{
  "n_layer": 14,
  "d_model": 128,
  "n_experts": 24,
  "experts_per_token": 4,
  "d_expert": 32,
  "d_shared_expert": 64,
  "activation": "reglu",
  "moe_layers": [1, 2, 3, 4, 5, 6, 7, 8, 9, 10, 11, 12, 13],
  "router_score": "sigmoid",
  "normalize_top_k": true,
  "routed_scale": 1.0,
  "balance_loss": 0.00127,
  "balance_bias": true,
  "init_std_router": 0.0303,
  "lr_router": 0.00226,
  "vocab_size": 4283,
  "norm": "rmsnorm",
  "norm_eps": 1e-06,
  "tie_embeddings": "early",
  "optimizer": "adamw",
  "lr": 0.00307,
  "beta1": 0.95,
  "beta2": 0.95,
  "batch_tokens": [32768, 65536, 131072],
  "seq_len": 2048,
  "train_tokens": 549600000,
  "steps": 8886,
  "dataset": "wikipedia_en"
}
Below are experts of layer 6 (counted from 0) of a mixture-of-experts language model. Rows are named router (the router's row for the expert), gate (a neuron's input weights, with its number), up (a neuron's input weights, with its number), down (a neuron's output weights, with its number) and show model dimensions 0-127. Each number is 128 + 24 x the weight over its row's rms, rounded and kept within 0 to 255. Numbers have three digits each.
Before each expert's rows: "gets" lists some tokens that make up at least twice as much of what it gets as of all text. This comes from a sample of Wikipedia text that the model never trained on. Tokens count by the router's weight.

# expert 13
gets: "\n", "-", "\n\n", ":", ")", " P"
router:110111126140177085135155093092166204124075136149079135147118123090153131143119091193104150119119139136120135139118160100147106138129168122126093142134109157113142124147112089148140127107141093135159127129105133121114100133109121119111121135157125114132118155140136144111105111108113159144096155132074105091129112117081136149153133112120098137096136136100173117149100091134154088104135
gate2:129153130111155136161076099173129151076137129110106151111135147074130073100161140139174125118095140130158116124099154110165114142139131128142121096151153117105164160127119116116171139129101108137130119149122138151111118130173099147126141101106140177140157135112147110136132137143153148092148176121133132135143141178130177129145113115155116178104162167090100129128144132148099098120094
up2:129134145133129120139102113177083094135147143129155131121130133131136075150132179159113103100126137128137120134126159101119123123151131072104114142117131173107145133177143114128151128127117139160095162144106112139143155129149129083107080150098143096136106139118084117135108132153109167114102101152135167158113137135132080077145104104153118146159124093163147105128143136147122131189070
down2:108086099137141105122116127106140162127165185098124151138129154130135128075133133098127120109097139104108120119117098133143167148161168157151138080105128134080137121157107117136139152132116128151108123143141095133116142102115132166132151131160150155133127124100159145143107122155124145097126134138156113086170156146150161114065113088048151101087096130133112151099141116144131121135096
gate3:132097147114119101130127126128142182142088125097096132167113114136142186124147117098094107128128189112087111154119138126132139119148176098124087148149132114123131087144151082175119136149146120085153128147145088132101135120132109148115147109160109160143085093106124115112102123158114162131099148129083177182133123139152153137164115103097107156106115132103140134123096132135096137116134
up3:114100148134137136118104127159115101132169118117118152104128149174138077095142127150132131136136116118155132091150125104101106167143094148133157100106156144147126183116131186102141116101140152083119103108141108127098107114151118124152128128120136097082095113137167117163130150114145117142107122117143139118135081121146113133087091120152145059116169159136116109090190168118122139140115
down3:114151160139145082164118165155129139097186133091111146136114121166094100152117115140143104110112090160136144134114135165164121170106103160105138134116110131146116128160133119112130130186102144120141122147087133161127132084102118143124114140136145123128134112125078135123153110112145139108108185138100083155095182108138121169181171135130111145125105167105095113125148113136153116124143

# expert 7
gets: ".", " |", ",", " that", " The", "s."
router:146120184140172098145125094107149144121170147123138167152120076117146121152161150110115170089153147092104160121127089120087096121132143130124154082093069149137135168122123122139139118140130132133157110131127164133100139143110137164115149081101139131143074161115147150105119125146145128118121108111131160118129117142092136121150143074106106111139136116086144163170132107105150114112155
gate1:153130193132144110092133102134115107121107094120101133116089143096124150173135107095091126113145151111153111132165099118103153109161110122115124172120096093152099113105133093163128088147127112143148144121154103142107127153119135172130120123162105127160091142117131143118160139125142138146098166191146120141162185129110102133144145128134109111106081123145111120175136093139172123096141
up1:154125139139133098095113106132157129110084190156094107129130109134088115173125106097133129135150137121119087123132118140130155099141149079090158152120127087108116106161123123180137082097114105108125162139136092116085134118130138156147087121160127122128085120116115119151152145109110161142111138123168111146099138136089103097119175111123125079115090145130111119132120102171128081103134
down1:149128105112127100137164111117135119145088130124139158113142165154145136143124188107147133118129136093135157145130063151124093118149179134159151144149124137100156135105153097105123141169133184160114148121126093124091157135149147133185125126152132161104137174113119110108111112171108145126117089130129168141147090113091149123120075120142121131136148152141132116147138169163100119145086
gate2:160125158096143105108144132165092115116081164135168157092126131112092166134124138142156118139123109097113102150145124133150128086072116132113157145119121126095149123087156116115161136132119117145107155115071118156121130138154138131119146097140151133099152092100149108105176140137138126089080128125128156151148179131119131186175174121112149146123158124095113148128117159107130166118127
up2:149125090141139136145124118147124150132153162162141184128145127101119135142119122140130098070113103116121152120125137133099113140118116114151096128166151155136115189100097076098145134140096142129142123128173146147114117137120092090104093133060123134102144135142117125131098117082158107124131146101135098133146108091166110095133154117089118068089128155151130090120141123122176110140105
down2:099126110131104095066184081160145136138086127111106125127131124163104110156110182177118144096126125124118117143120115155150119118163148139120126098140142140144141134104121120119107100137092099130089145123135157126114134125152138166121129159152119141093098135132137119096125136108105079161151105130114129141109106143133149122095141143084092120121125091157127095124194159094126164079170

# expert 3
gets: " N", " m", " n", " K", ".", " D"
router:171134143132159074147143092116134165178083161141112143156111108108125139168101126152110155105137095107134160126090097109119105153105126122136115109097078152146100139141134117125127141131103118112115130148108094160098172121144186153138149110130104132095109114190136146132151122114150165167130144154115127084089137108123125181160132140152096149108134122119137146148149102156144131153138
gate2:145119156075138133100124113135114122133136096100174130147115133123096106088180147158108135135146145121102082111133109115076082130097094141206065134099122140108175162113132134095124150143144109161133098158112122143117158123089111143120127109131075124162135100105119153132155135155121129172142139120145115140128118126113163147143127181133105124124142099138138119127140158111138124146157
up2:165148120113121140099114110122102148123130108131121121113168124113080125158135149133077130123154127131103097150132096164158090120135145134132105092139127105105099105139116124118101120150110067135127142134109120126079120121122126155096143127125133165155113167078123135117153071144111104116099164134165085114161152132095142130159163045089110125105114107100144158139135130114129124146169
down2:135133175104105135146102118131108139099146120138125100134120116125128089132127139147134150098161116116148116124088169101147183117169124154098140163109095145102081114097112110126154121129172097135141147101129106108150129110096133131102096135128107149153155116113132132135125095140135140111139139171129155140157137135110138143115111092164093136109116090161167120198180162189134108147090
gate3:103119182128124119123178108121125128138163135094137137086144117112126107169119145115138174138150121112081126147095107159117119088162121154144145143095134110081104124081117095142093113131084141132177114139089113161072142080120160149108104093099112139172144120099129122134140147104116136125113158114131130149098116165120107150133121151149117145086104099106143104141152114106099099129135
up3:127102172145121139112114142163152122139097044149139109117096138123142130139135117148118157149132096121103148121140185092111095137099099138163128165136138143137127173093105125103161136138143168123104091117141149147124113124156161116097150132181125126144149080151120133130114151110145122123123127148146115140132146128136115123179102156174178171137147140198116116163125141140116125135148
down3:131061089129113138119102123151160158124106179134150115123128128129094132101188120153089124166119125128096128118138097106151209104102091118117118165150109135125140143112136116153146102115168138167145123144134109171067172113085095126103127135125108129100087125120136121141126108125114116167122122143112084142138152135101145150127131100121135143105116153110101113149103178137116126131134

# expert 2
gets: " | ", "1", "2", "\n", ".", "0"
router:121119172146204060206124035106141156128113117137144152134118141137132127152118119134117150150166132146117161104122136098106116099144117118130104093133110157122118152133118134143144129161148129127111141132135121142109101174143139125117140109149132144122136143132162129127166091136103141155147100138119111135148101092132169116167166143146086091100124142098143127123090134142143129143141
gate12:126085168123162103123116140125109118093149070127111120133116133136114102134092136136094164109109127158125140160092162106073118127125097117138132092155082102127156142133146124151140076134097122152122111084155096151124146156119122087156144105178102165104125139092079113138151104149129130135079098155158108144123156140138134147136118180171088137119124138105121135102144139128125154134142
up12:120117123170154125181127101149110162122068126126133142120143113134115138121147100153065158113144112120129165148120109126110144154099121126119142119134117139101119136126107161089135099113153159154168109129133132175121146091108115089094143134123143117112103136114109103105141076141084116104134141138119086137133070119162148111098153121143176082148126101069095144100130134157137153136153
down12:116156109103143109120151134094150126113110129122127184148161115117126099100129101129144075137156116112129106145163111105104143120122144146165112087105123114127129127158174128128150124137136157073083154163165054147119154145129160166156099141120156166130124128119122111124158156160119158132117155135121084152140136144151151111174099180132145086151117101149148128112129148126102121111161
gate13:112127103126169134131157151104123113122150131185141124159148132143125136098127138140148115095114154154081112134157125146123171167092125129142112089090148123092172123149099130097134145180131061117118138184145086168143131135124124121097095128126110121129156102120133146122130132117131158161107163111153121136127080089121100110151180168103120119154120135120149080133134148128140105086128
up13:147133134086111118116156114126136097131100172092114168146128121128113125135158130093100141138134105105143139088110105135115088123133152125132149132125112150192092078114113112144140135074168197140145111108119145099093164104104077138158148164124158139173123139137104102089155114108125097092169118120125112141111138166169152136136088108147154127127122136147097144134108114113133130151130
down13:170145138115096131149102117096105112094102100156120108099131146109124150089131110129114154117152139104145132153116117076114129104118141136105106168136135088128112108085126115136141108139102117161147152126117154140176089130118134117171133134129122137112124124141164175132065160114115141112114142161129113105111129107128141109183118142116182189141148095111106111165081073155141105123108

# expert 21
gets: "ing", " L", "s", " l", " H", " G"
router:149112136127155083132151083121136184113099141136120137130118110150166144137110141154106139130141103161144106104154171108154159096116119135143125107102104152128106143160132188126113156146150131130141158143110113143104169191148126151162108155097134144094170129155157116125104117097145135122102137106118128113105120137105110130171155138151114152102111120126181126151145043106134142110145
gate2:123122132131133126124150111109148142173147147105136134120115128139145100123127088091114130098162126084169129114151158145136121092117114164141090158094162128160119113129151153177154146151105170106156144116143125122101134154128070129145110106147148147131140159134122124183098105115108116121125155101098095130070132095153146182144156165193136131115154113146139143167163117124146135114150
up2:087126124117137110110158120115117107121109130127129145101158144176127138142099093140135128109176131103111106099138103131129105096116114191160102153110179157148090105144184204114124131151109121135115174081122144094143118148106108105123106111152132120126137157130142136139122128132124154084123125119103111130093099107118147169169127104129117085161134099170124162109144105147115165139137
down2:131167136099144130113172115095135112173161118138128111133113152129162151164071130132144136124100100092100144134135147124132115127129112094154109147137100121140081139110147137155149149131126132135134116124128105079159166174153120084142146116145161115151143123115097116167128103141125151147151150182170090131116163136139098166151159127114150082145130178142116151131126131152175168094155
gate3:129110107129124099128179102127120146175166165151173156158113163146107131090164172115117117132151128152125110112179127107126130161107105102160132140132156121155100077165178163144140155146099118127153087117125123135107114111115147126160125093133143136159146157126169171082123117138138126136140095080140087133137111114096143135152166126102128115149116102134111107127139092095127124097143
up3:118162131106129155126106134108115135147087168087125107115097091126119133140151110151097146139159170105102126143164110138119123143101133088122115107155094153161129110119149124133133133112075121132119159153134160127108128073151129146171105143166111087121141082104095134138183117137145133082157087094136120161126181133106116138138171158084122154129126101095140148116126134152144108105155
down3:178136157157153134100109155130124095151113106123124097138107096137099128135148134173140133182180085120126139139109122128145116131125116139156117127084106110125135120109110158108116128142075147143158170153093118133089162184137098121142124095142125158145139096158163088112104126130160159078135153120160101175136138093126132128132108143107143109119144114089149119104128131072135114133089

# expert 11
gets: "\n", "\n\n", "| ", " p", "2", " f"
router:120087123178192086176121110112170156120071135109131164148106135146102128094113105159110120136107117114095136136124142123142144109109183146172098116141120181113126140149132112114137168155145097140113135074104144161113146150112095124122161148143183120115119121095133135141146118122142120164090111102108113121142095146134108171174121117100107133115145139114149124123129132112118137168142
gate12:128102141136139127139125115117117129127146116160096154181157158134127146138125127127162157131158150121169102173123120214122110162112092141151117119093110151116105091122164099114116162137134150120103131103130168147093144119121110165128139152133177143158101109122097149107109102131166122112094143100119096095078152087103108152114137137119119102108136118144113148133114127064157142108151
up12:110120136153140131114131127117131118107143139131138109148144146154149145150122167143152148080137124119119151126154144157147132131117126106148127111068108114141101100138128082137120112167105091122092145130154107145110153089124117129131158167141164105136068123110128150153134112137121118112116172085126160196095094084076106132120178159159096123153113140095070133118141147124122161119152
down12:122101128082150104103129130133117142122085117138152134105181111087149129167120140129113109081185108177133115169133139131148161143132148131150170140159138137130128116153112105093090114159145123143108074138141115142131103103155156180123144166134129103118166092138112131119143117120127180078148118108119135096108141148111112118107131116086107098109130135095182117103124155100127134155109
gate13:134123135156144095140118120181148091167128151149072175156140149152127121118076119123142097123116129136139117168147097151138166160119101083140118119110121145122115100096165134070128157123114122107110134093099142152127158108141151153122118121168165127108170108165135153137156119112155125158101164151181122099136120107103129121147128113139115085127154155148109109146119090085113128096115
up13:173152131125150131096127141080083133157113137134177106107115117131107187108154146141157139148117123100144122156122109108092114136089152163130129131156077084175111157148143110095113160142081127165126167089136135144118124113108148109152137144155125130077145115171112104161110108110159140133105087144111147115123134155137119144114137118149101117151117101107124138112182162142129090149131
down13:145120118161144085102137100129127117129154160140107164145187122132166139126163142147144111156145167135187120131140102109110110115120079155193164131090158176093135142130154138118088141109131135125116089169148158129109128126090107104117130146122129101165146151119142127134148125142121080133111164130112156072152130114146151116143144147113106130153168145148108124148134142161100160158128

# expert 0
gets: "\n\n", "==", "\"", "===", " (", ")"
router:128124166180155090169135084153171183128128146095137118141113121118143139114108100169139159100123114104104132124131173134176146133147167163098109101146106164128147153121119106103109150130136113145149138130127105170116122160103131120134120119115153109148111146139161167118143137123085184139125127121152143164102135149123085157141142147112125132097143118077168175174099125137135145132152
gate1:161148113109145155135150097137148156147079121095104121133101150131105093127114161165123154133141130157137121122143111147135127140142120143099095143138134159090128116091121124124097160121152165077161145119060167103140132134082145138098156094109131146141066152144084132083100142115133132180128150103165124144150131158131111116139133163105165088114122149091105129142108149139141147118112
up1:110123128137129105132116138148132112127153108158148136177106157135129163139123097140140121146148106112142083082159128109114164141139096104120145084157131142108132137132159099148146111115169121092158065127163126117130160114156110106194146166159117114134077115159132136129136127130120126132122108122123144098167076126096162138112126113119154165143204083128139147128116124103098108157134
down1:159134126161145112143101131148169093160100157148133154134100121084160123106103111157085151112126142110138097094144106126118144100102131106147097135180168184147114136152118123126129127150139120072108116135121141115158096102123127169147116124163139174139170147104123081109075104148116145101126097136100159113096165157128124137141133129129160108181129142121106111109111146142164156130121
gate2:144136131106114108138122114119130137193123133086109111167143146179136126141137078151135127107120124143137103152136149120118126163121100109150094166161119111155130119136158135122117136112111146104166157094156136167170114170136142116146126147148108106096088137121150115127122143067092108118066106115121087127124122156098090136129113132128091146148141123073154164134130116171132109177157
up2:141140119148127157126109131123139115129155116107122159109150103136125143100152137106106112152084157160139123104126145081169083148146158095173104086166165075142151138094156157117103088124101095148149161132154116142091140119160101126113114148166151146128102160096160135091107126159129115086123139100132122134135167092087111118156125095117133120131086118151121165139149138173119145127121
down2:137124128143123154115119115098108111127084111092105083085147139082117136124107090116133135123122139130174133118139130100116082148114165138126143109120131174172111121110121131129099142101125143142124136116153118063137089142106127121097147116127141128123119155126167121119167139151070128122159140105153109067077087119074095166127080133132091082151152114137122107125114130103124151138134

# expert 9
gets: ",", " and", " in", " of", " to", " |"
router:113124181133206082120145053150169145147172111140131130131120102120137132113127126122158136086117158099112165144107131118120126100114137127163111129091119145109135143138115132119133156155138098128137149109142125095114126150121144139144162126136157114124088117146108130053132127093102148130106134123095113074097129120132112120124115104130087157119135145089165125175113117113104119081150
gate1:169110161131132074165150105087124133151145162095137120139106127173085127129134118198156166136096152152102154129150119152147133090167137148109106128121134130083142109146120104152097135104132125113085135118126110154083154133161159140139153164111161107113141093152169122134130126096112121128106102182167129106146126117155113151126153139164163153132100110128104110132161142127134153123139
up1:135168111136134138106093141163148145123115118157115130136123095110143085123106159130088140158139107119158119127098158088138136165120112110134131113147116157145101162142129146078151135127158125115163111113104117146159085143103128118108114088141090127119127151091117120139126138181139141179142170074146098157121126106124125105148123135153114110191136112091077160153113120120168089113094
down1:096119132121149133103143099073120085147155164121111066158132099092133116086149111115127136082125133132106160111112136121135153096130123139091128142124168103133134129114174107109101085108126080106089107116115107133087195122131103132158160111117116126130153143109149096131128103143138133127074096112126082122127127087128106144155107159095106162127118135121163101141147114122123150153106
gate2:146116109136151117132113102153114119152158115119102128122120144120120150112121169082072126160120131138161112161114161114078111176113119085140105080174110112121096107147153087143089112157126101121075126106133089123110150132087095105093116131133140129134104104101136126083142088154130105107140136099085149132123128130103127167136131141163136136119102118094101092136136141113156120092174
up2:099101137141137139149130126117086108106098132123151093126110135147176119170111098153141115103186116105109158132137102121123126138172082109147106139070109116140116116105156115116127083163141099126141093127128125135128120158083108101110141166110143150100153127123082127086093178103143136140173122138078135119155138107157097114131142120145146153109150128142092143134103148164107116097086
down2:172178122132116185099120177124114132147145145098121138144129109108100125133096145146115134117159110117110133110147148173142164145131087114112143131136116153159143138112112099141086152141136139098144126116146149153132159127102112095101104087149119111138105170120193113119159133122160138141070119104117121108118168111114164127171139125090098158107154138115140116130125148193099128091117

# expert 22
gets: "1", "2", " ", " in ", " c", " he"
router:135118171172167112138129096135157168117126132132138136138122119096085136153147126148141155121141140102120124146149154169115143131171143123145110102134132183155181171117099115116145160146160109124121158117116131151121183139117117126136105107168140098117133114132133134160144154155140144133122143094086148113074125101107137121152186171167124082105143152122160123148179123118140094095135
gate12:104114152093158125135122140161143117094146114113115143099142113117115167116135107137164116167144115153134132131146096113135111162128116140154086147145107133127157146078146098093150135132131091146135121105072101149132131133062117120108125107105125119166150108183079162129143149123157093113117177100128160137073144131114134116143117116145137108146122125186115138118141126175113085099163
up12:147174147160106115122122143108111144095142138148097132096091134124144155102154133116169135079134162101122119120121089154158170082123170079137102121138117124128092123127110130117158128095151110136113127129121122099174125172137117125155127168138127126104125199138105152130151113173097123111151109122131093135162120151100122095143119156077126140121089108091133142140096162133176141113109
down12:113158110094149147154163089102125149121127148109144127090142142163152127163133120131133139110141105129120117114104162134166157089122179126086161156106131123140094077137147137151122156125093107107175137137177143120074120147133160160117140102149139103116114157090137140127109131133133093108108139149080116162114128150133101107152104071113088166105104083135121115158118143138151139132099
gate13:162133139153154118105131146142165120155141151086138130141126089147107156083102119110119143116174136093106128127130137143137164110142150162129105102110166193148127108158114167089123137126184118123113198152053125119141128142108092150171159104122130149129151127130140163162103113150132126136111133090122118163114109152128172092142142116108157118128126130143128138131131134119119154173141
up13:096094139090127111137126113129156089122146082136160138114147135123087104122140106101129167161145119129130134165151083122155077155136141113141097119108130153105102085144162156111129125173139117132111166152172084129132132130118133113120102089166144102137119122161136185086108086154110129132144150139107131152135135155165087160134106121106139123144084111143100153145128140087166125096122
down13:090125112124124120083111105103119091107108140101140111135136120105162124128164172144154114121131118146109104138084101131148158142153107130106137115159138125129175122128131132111116108121178087104129107099144129143143118092120118160112110137153133126160119117108107118125161105114119092141143081112075142113107150135129113159100144167173100102096096159080110076072131168134164092099151

# expert 5
gets: " the", " and", " a", " of", " of the", "'s"
router:142119153122189123126130074133169137125118125128123145117133106127131123131119067161141121120118158117114129135129114091116108102149156147126115141115141137107141102152133138158116156143149101097141146146143127091119165126130162156123137133158161106105088124176148148086133123095066127112101105096074141108111092129164137163108146151158087150118124147076164142149134110093113150102175
gate1:137113131138151138111094120204127126159132108073166135142155106120130116131178157118141117115136113100147087148124124062092135118118113152101126130170107119127129117145091143122108137101112151101088166093107093099153181165123106111152102092100095136083065123140137114152142121113123109107114138124093114142115124132100163126114149120122142144102125110126123134118143145172102134155149
up1:145114157126128115146135146126111144090079082153146147157174130137074127139128122129153142065148155101088118169130129110113140136168166118138160151085111108142142151142143093196099153173141131114099128112101127129137125140108132111131118090138135146109110167091153118152140134136140150104107107137111106172097133104113142148139160142114107136107113164093148147121131111106118146134190
down1:142140108134095143126132142082136124138124155147184117118114113116151129133140154147141155165128117130120186163144137143108102144123091119118159108119134199143114097118090146126122086132125117139131155147176160123137148085126098099118140155135133116212127149151117132144107153090115170170136142090101124133115136115132132096145122099110104133129162118132121076132107126191158126114121
gate2:121114100123125098127142097164170158154163159114133146120142119189138160122155128112133086119132092118095111128125081114141125132117159117187126109077132146141122124129172106161124133164165117147111095117163113132101140125154151189123122110108137083133124111143139114143166155144120124113118124142141140135103147106093114143100101117089151116071128151169092113162146140134132165088128
up2:146176127143112150142129126144076138130111103147147123160106157080134147114073116150072135132142152116096140109118161134149119095130148144095114185136118080112147095140096084127113122113172148129114125136123120114121144152137145138135100119133102103093160112153066110116101150086130120103129099105078147104097106127143122144128161160118104137119155104109108158128120130167169158136150
down2:122154149111112116103119148116120122057150131117146109143102112155172118154138137124143142128176115190118098126132098097183134116122104157108135122140132156135119120146144111122135117091128146073163105155126138115148120064098157111133126125174112130165098122104156092122190149151119128101125129107111104167132103092151150142098107135134131130114121149130175138173091149138108118132104

# expert 14
gets: " ", ", ", "–", " al", " Al", " | "
router:158131126160172103166146100116157180113137116130090120151111112132141107122122055137165150128141138090123128079130129135096132080131166132115146121139104155133129173197157175146144161126159120157107138149092126139122125161111128144109174089114133097177131131134163106130143159097144152109115139107122156108128128099163138161134144130119125169109127110125134121166103127130149120115135
gate5:135106154152164111103129088144142109123141133139136138141157155190133099108100110116170159130111131114152113129099139127128110085137156168119129096126144147109106152138125102153154147126140176106179145150118183115135150148137118159134120132092126110142132146143133123070111163145127118127134061133153162089141148160163147091118109112089172113122133112151121184101157098138138123109138
up5:130184134151117131114105129149160135124130109185110149083159127123189144139188137100149140119071187169084156105106126131162121100132140105130109159122142147144109109136107132153097150154179111100163140106119107107139136124117142077098131107137111135112084148142126146150112115121103161102163147109140089139124099136109151168141139119133109153106135139125154126132111166149125136140133
down5:139090103137121141126128118120121136162135149123128114162149131106127147089142146145157144174136155084163123143126126159089166116113121165167137174120112128140154142129129088108107146155101123139117115126151094086078098160099117204120124141125138154087129168136120148157161138158119100161135103133100147143134108141103090115147145132145167143121146114091162105127100093168139162133094
gate6:098128134103158124130121120186121140132123151116149125145133138165172151117105128155131102112158171135096085119162150132109127093138145145147112136131134110107143149149106078171123165161120135155131111149084147131153133137077097161101118075078083149153130118148118110098113155106106156120114145140124137088130159072131145109106131168128118158124107151159109123114115118134093082149145
up6:082094125090103115120121131143146089188139127113079152095071128115116096082164156086118132127140088164164131122126100157159106142141126120108153136116124143154145132170123135111091064140152106157156158154132116132123116100149162114135171088108130138147115155138137101120089116117106101111141126124141109115130142150141103121143153124146164118129091121149134103128132102166112160090112
down6:129121168127134101124111154107141127108155137092122106139149170097134115175104100118158103116088146121173125166167114133107104092134187126144146169105142094145159139185154138131108140122116111114096151098075122098167131110082112130104086118098136160135127149160117112131164173129188137151131128119121117138119078094136122116119135145131101163113119145105118106127108110137137149130110

# expert 23
gets: " | ", "0", "2", "3", "1", "4"
router:130129141165178055172144050111151148141125094135128108123135120157124111149080109157126170130150132151099134134118185095118128144139109136090132117160124192141108144135094125097135122153156134105105137138146130131130117183131141115104134119109139121111133145119137126119152104127103161136101113170125137138129111145109154157139176156137078109091134118113152123182118117136138121120145
gate12:112163108137135156160154138139159122105094146146138116097161124120113104093158138164126181133120118116121145103131127125121140080099181170111096186143132134093121032145130121132130153127103141094144110165145115136114124155105111151105158119088138130141139141129138119117131130130077089153075129130095119103136144110118159163128141118122132144149141117103165153161133149115166116130130
up12:135111129147153136093129120101117160125140108153149118124131089124137114130141169166134142143161123103122102137073149140126127166127171132105182137129161126116111095105114149136142155127145171142165092125144119126146110112101118126126107101152130096128160114074144140136085103099141104171099152134170131108169106101111168164125099138106144064141144175096135146165124123161118100125152
down12:126144145111182115101118129164128125108177102082151103080103093119116115103121131148160136114124135105138107072117106132135138120111133126135163105107157120114120139125143167129126113131115134113151151156203107145144098121118096094113138080155164146168078137123173133139120161118117127113114120074122142159114138070135156075138131133100126168151115155114115119129118127126127090143126
gate13:133175162113113103145111123116143119068156117083142117102115144117118121167122150104139136091126137131102118170141146114111128133170160144081087163111167132145142164119165165074124121149123148114139129136087108160157113125124136130173122139139147151114118142124141123135124094126090138126092125124156100122096167168074120126112123115159088095158099184128116158144149124098137114131112
up13:147124132107150139125106131125107161180137157114174119084121149164161146141163131119149116136137173091138129157109158130102130095130118167147119095165122132114119166140130164164102164120139168138108137134121133112154151145116135120138150128149096202121126143122115105134107123101088124129068145104120124137133139121130104115113167142128133093088126095106137175056152112111119153166125
down13:142091134099098106145127106097135121117118156126086132101129131093113143158145144132128182126114122120098142137097114199146115127104159104151135147126097096138162138128165155144126161127089148129149095157134107151134126096136135155107140095111130103116088111104149090158120103141162119145118163089117149123097163136110130128188123176177139120111174138115112128095140100161172108121135

# expert 17
gets: "o", "i", "a", "an", "e", "u"
router:132131153163144100162130094103181158149078202114123136119118103168137136162107109143157129137170135088117118086128151123163119126143127125134129103124119139105143176168108109141148126113145124138125130117079127143117113140137147111134118158134168113112143119126113165142118131121125140113124139129105113079100089077135119182148148133163090146134162138129183148152130136178147110094114
gate1:143133160144145129106129121116145121123068130054153097113125123115088149123127152112117146179083129158098118119160134145128110141118139114153141097098150157139112178085165118151139096113170121144132152126140134118113115101133162118163114143146124165154097149071135111138094135122113158084120119130183148171135134150177125144117108166127121113122132151107131177147146109126126115106147
up1:156141152129125139077103151135145160135144160123165144114091130125124116158141128113122095169101128123126096159142122142146138176102153171157143143072154169104108175110187147121132092156129144123130151136150116122128133129110156126133111118132163123136130151088170130132115123129099127119109132153151169192114122132136104158124153150143143078112107114135114199135118082146135098113146
down1:123162165147086161124132147129152182131115157184136116155131103149123140210097092110159113154110136125123124136079151117122127175139127098148083115166151158142133148096181151100123126097133159183122154136098135108098172123138117114138127108147138126153154075131108142132129121132172130093110143138141103112143096125132131137109138101149136143123142143125126095149140137146165144118130
gate2:067137148111124144121125129130161118129174151137100140129139137145131137127079128105126155151105124122113114125137094145143116132129088155149089103101107107106120128137106122141117158149148176141161150158145109154108114118138143122126125102149161155109105144085102132094094138149196103124157137074065072112118099102121156113125083135151157131165097139141161135120134097141166146105114
up2:151190135075111154128158119111098160128116138114163180118076085136136135124144154112123130137157113144151119141130119090151128093159115144154105176151138125110124147115154114140138109173154148142136120118100143136108162146147084119166136096121129116205129118146101126126132111076159130113116114083127094139113098118120144078143123122110123183146123121118164104151126133120127162131118
down2:137141150097088136135129047147139116114139104158131097132088145123130106135129108139125129139122147147128127110116160131147134142111179099102152137154138146165076152120130118155137150148083119080173124135102095123177110142130140109169068116097106125132118124139161139149159079118099109124120126132143099174174164144123098121162113122119130130134091097120132149098133151119158114163148